{
  "n_experts": 32,
  "d_expert": 96,
  "activation": "swiglu",
  "router_score": "sigmoid",
  "normalize_top_k": true,
  "balance_bias": true,
  "norm": "rmsnorm",
  "qk_norm": false,
  "tie_embeddings": true,
  "init": "uniform",
  "lr": 0.0043,
  "final_lr_fraction": 0.1,
  "dataset": "wikipedia_en"
}
Below are experts of layer 4 (counted from 0) of a mixture-of-experts language model. Rows are named router (the router's row for the expert), gate (a neuron's input weights, with its number), up (a neuron's input weights, with its number) and show model dimensions 80-159. Each number is 128 + 24 x the weight over its row's rms, rounded and kept within 0 to 255. Numbers have three digits each.
Before each expert's rows: a language model's description of what the expert responds to. This comes from a sample of Wikipedia text that the model never trained on.

# expert 22
Description: Articles and determiners. Determiners starting noun phrases after prepositions, mainly the, a, The, an, and possessives his, their, its.
router:098115135134105151119118117109141097136133132149161147133135134111132134130078169109156132108135155125146127103155141125145111090148123166123105099165116120152146106116141115072146089147160124121091101116146160103167162137123137116116150126
gate0:152140094171158074159100138129101095117120148100165139129103124111135086137111130136157137151138131090137141158157110134151103148168140142185122143151143136140154130147139150138122156177136153136092147125128106132169127142115127152142143160
up0:104114076085128117101120127144154118115159160146070145166159145170118144126139115185087109144138146131108137102130130129151137108141082112147114116118103119112131114101106080143136136106192105140163084124135077165093086123140139118132119157
gate1:145144095121090075145080132127117112162128136149141100140120165087139115123116105141092157100091122164138164118109132149146127122096133118127144164137123135115099124159085122096141124117106111176120111130122074142130101142118142114146136095
up1:152119129099146156126180126134118102144139167098084105118151122149109131124168132119082089100137122097091124125105135158104115101155119195131108153153180118120100141127135131144097142156128147109130089132113173137132166135111102136113091121
gate2:158130154127126118102165101134108120186119126129153132115102119059134118118147082119138140137108104153104152116132124180146108136086139163135160124124142153148140116124134131075101152174200139155125105164108105155135124181088093145126123129
up2:114145164128169085118148128138102121133107126169113132099121087112129136110114094118130146110146121167136160123155116140088119117088138149107157149129134147103120108155143166080158153135172114133117138146141116130118109134119084135171175098
gate3:117122130111157087150089152182103124121133161118089137118112117161137107143122110110178129142087087138160156137124121130137164108149123125186110137137104118044131152130115128137123103107129107118103151091148144161119093120114162126143184071
up3:128134090169124170143126134137158097126120171184158149132088134139105134121133119134117133110156138120118148137135159153162114141172132107136092113162184089128126138145118135140131142112152105139112146168158104129118168140133113064174139111
gate4:149093134110119122117155119180111159135152107138123105136115121142200202170127089150091150115147161138145130097158133166154122098102121177148136147152134144124113120148135106111159116167140149137142145156119095140140109102144157145156148118
up4:095124102132129167164120121153124111122120142126108115108152157061124135156168114118151159164139143117161122090131097140148123098118148115165126146107100140168118119081117118093121102141139152126134126152099139114140102080165060102150106176

# expert 14
Description: Auxiliaries and pronouns. Common verbs and subject pronouns right after the subject of a clause, such as was, is, were, has, he, him, it.
router:114105140139141137136115141126175113120194106162122194112160139144165122163111108122133101114095147098139111129159115147152143115147119119177134151159125097137130120178139113112156123146179138130128143108162163109151134119154118134139150118
gate0:106163125128103124126133095138121122156169121117143138138131127063111164093109117116103090127130155109165123166095107134117116141135111111097132160146133148146144105137137099120152138100148124104131108109172102078126137134126081142128104131
up0:091121130138116154144142124085212120134118087141124139088141137179103074115141074113120123099164143125142147122163096091118156122130145095150145094111122143135152106088134144071115123158096115120123148146143153118076112150120094118085083113
gate1:141083144125149136116113110100102113078122160158109166092130155126125159128144128113134130133099103075138074139156146144161159144129114128093132176122138137109117108105141139130165176127115130156185135155160161139119105161155110152086103091
up1:119120147123106144144168178116124096115140166104179085128120108135149156096129101102117114134144136135133133097108157092116114091127143149110097134110180125124109146155127100109127149151143118134142157098142119134144142145136131118113148116
gate2:143123096108104106138139163117157083132123163183151165089139110098118139120114151095066096096148129128153127122116132163098154125114115116135117143132124175109087121160117126134149118143140147075152120134151120114134152186138094138141143169
up2:122131143143145114133102120115164121133185111145158147104140137112149112098140113126108172160118112112119107114125164094132120127152129125124116107157126173145062112180136125108151166156116124098158102160161134132127142123131140150130085123
gate3:084144141136168135147104125106173090139174104130178139102131130130092134117122131122137113103107125114136134141125088114147131136126081095154132096141119126120168112102135126152163140134134109063104123126105138133102100073114131169100118127
up3:129091152167138138155151130184115130133078153126116120093140166147119092135110140082119148099143091129168135132129137151155141128143103142138150119153127096134096171167156129150109088083158143115147136123108149130166167155167122169125133163
gate4:171101113101112132084189129097117122122125164117125163134146097101153113129105136115136167114131148112131144067098117106145122142124128096114134172106163179119137155157131117148088135135146143130117089121150104127153131139120142124149154108
up4:138081134138112106131179129119097110133189157137114160146138165122143102140143145130090164111172115101122134106082140125096113090109111134158098130158110153129122154129090153125130123115144128123103139128120153134124162174145145138119104121

# expert 0
Description: Function words, adverbs. Common function words and adverbs inside sentences, especially as after known or referred to, plus also, one, only, been.
router:099135113130123135102097151124140109132152092149147160125110131066145123149093117102147141132117139121191131115114152136112094139133118150127107146168108165137141089133139132102139113099149137121131124120135140134156129123145145115128194118
gate0:144152139156100109103124158122149200112107070142116147133144127106094067095135126116092107160121126069106155140119149123144113116108094174166137166123128192113151121126138094162125139130128147092110083143125112135115184164141130137118110083
up0:118100118116177133137112127103160127121123166144104157116104141146158126065115144138090085117185124108091161105123143134091149131117109110150137087101105171141150089119137145128109124083145157127138133145122149101111128129113101111133080096
gate1:129119134107120106144130127130118149111131165116142135127154154134096136128124125124130141088179079172128163133122101101134099147132087107131105158158105118125103135112081101118132103131157140116133116145118093168100123165153113125113104075
up1:161114089142130166145108121139144108107137144149143115091132126172138135100118133117148139127101130129117151116186114137162101115150129087095134127123116135121103130132138147127138099151140102152113195129113152101202115119096177130108093139
gate2:115147107162155135096131130112146129105146136201123138079116158143116140165118139147118144104112130109150128126180124177136107140089170142159169115108118118156129145103106111118101152126150135144131119107148137146154145149130117079141147180
up2:178116159156136143080113061140121177141119151140130141150113115120129198145127138124154096147101097115166148131136137108152072156095155101135135111103122141126092162146129096054171148162117147113098128070111164112115131119149102113114115133
gate3:117115136134181107111150144159118125116147079129149124145142097097115159138127122131152170170142117091164102147119124137157111170113118099135087136115078111155139093109139134107116118172089123099118130088192119125148124170177159141123134156
up3:082080133156096085107125138129137161136145167157092083141106129102152109111125151105113122173108173119171120145142091094152104108069141100117104137141104101146142117193113106114108113148101158123123114107158135159157133111086124097087146139
gate4:096117148118142139111127099133127121137107087138135151139112142109101092148101109141134118119134198144148076151150133129099141140113119128130143144176142108153137126105132121119158074105157129146158084147103184149115138122120162123096127115
up4:157102135114135139125108130132149119120159128166123178141071136122174130116145145137126150147137151132138117125156152076155158109121147136125151145136139110186119128117146109132165146158104162149107129133117130128093101138146083117116082175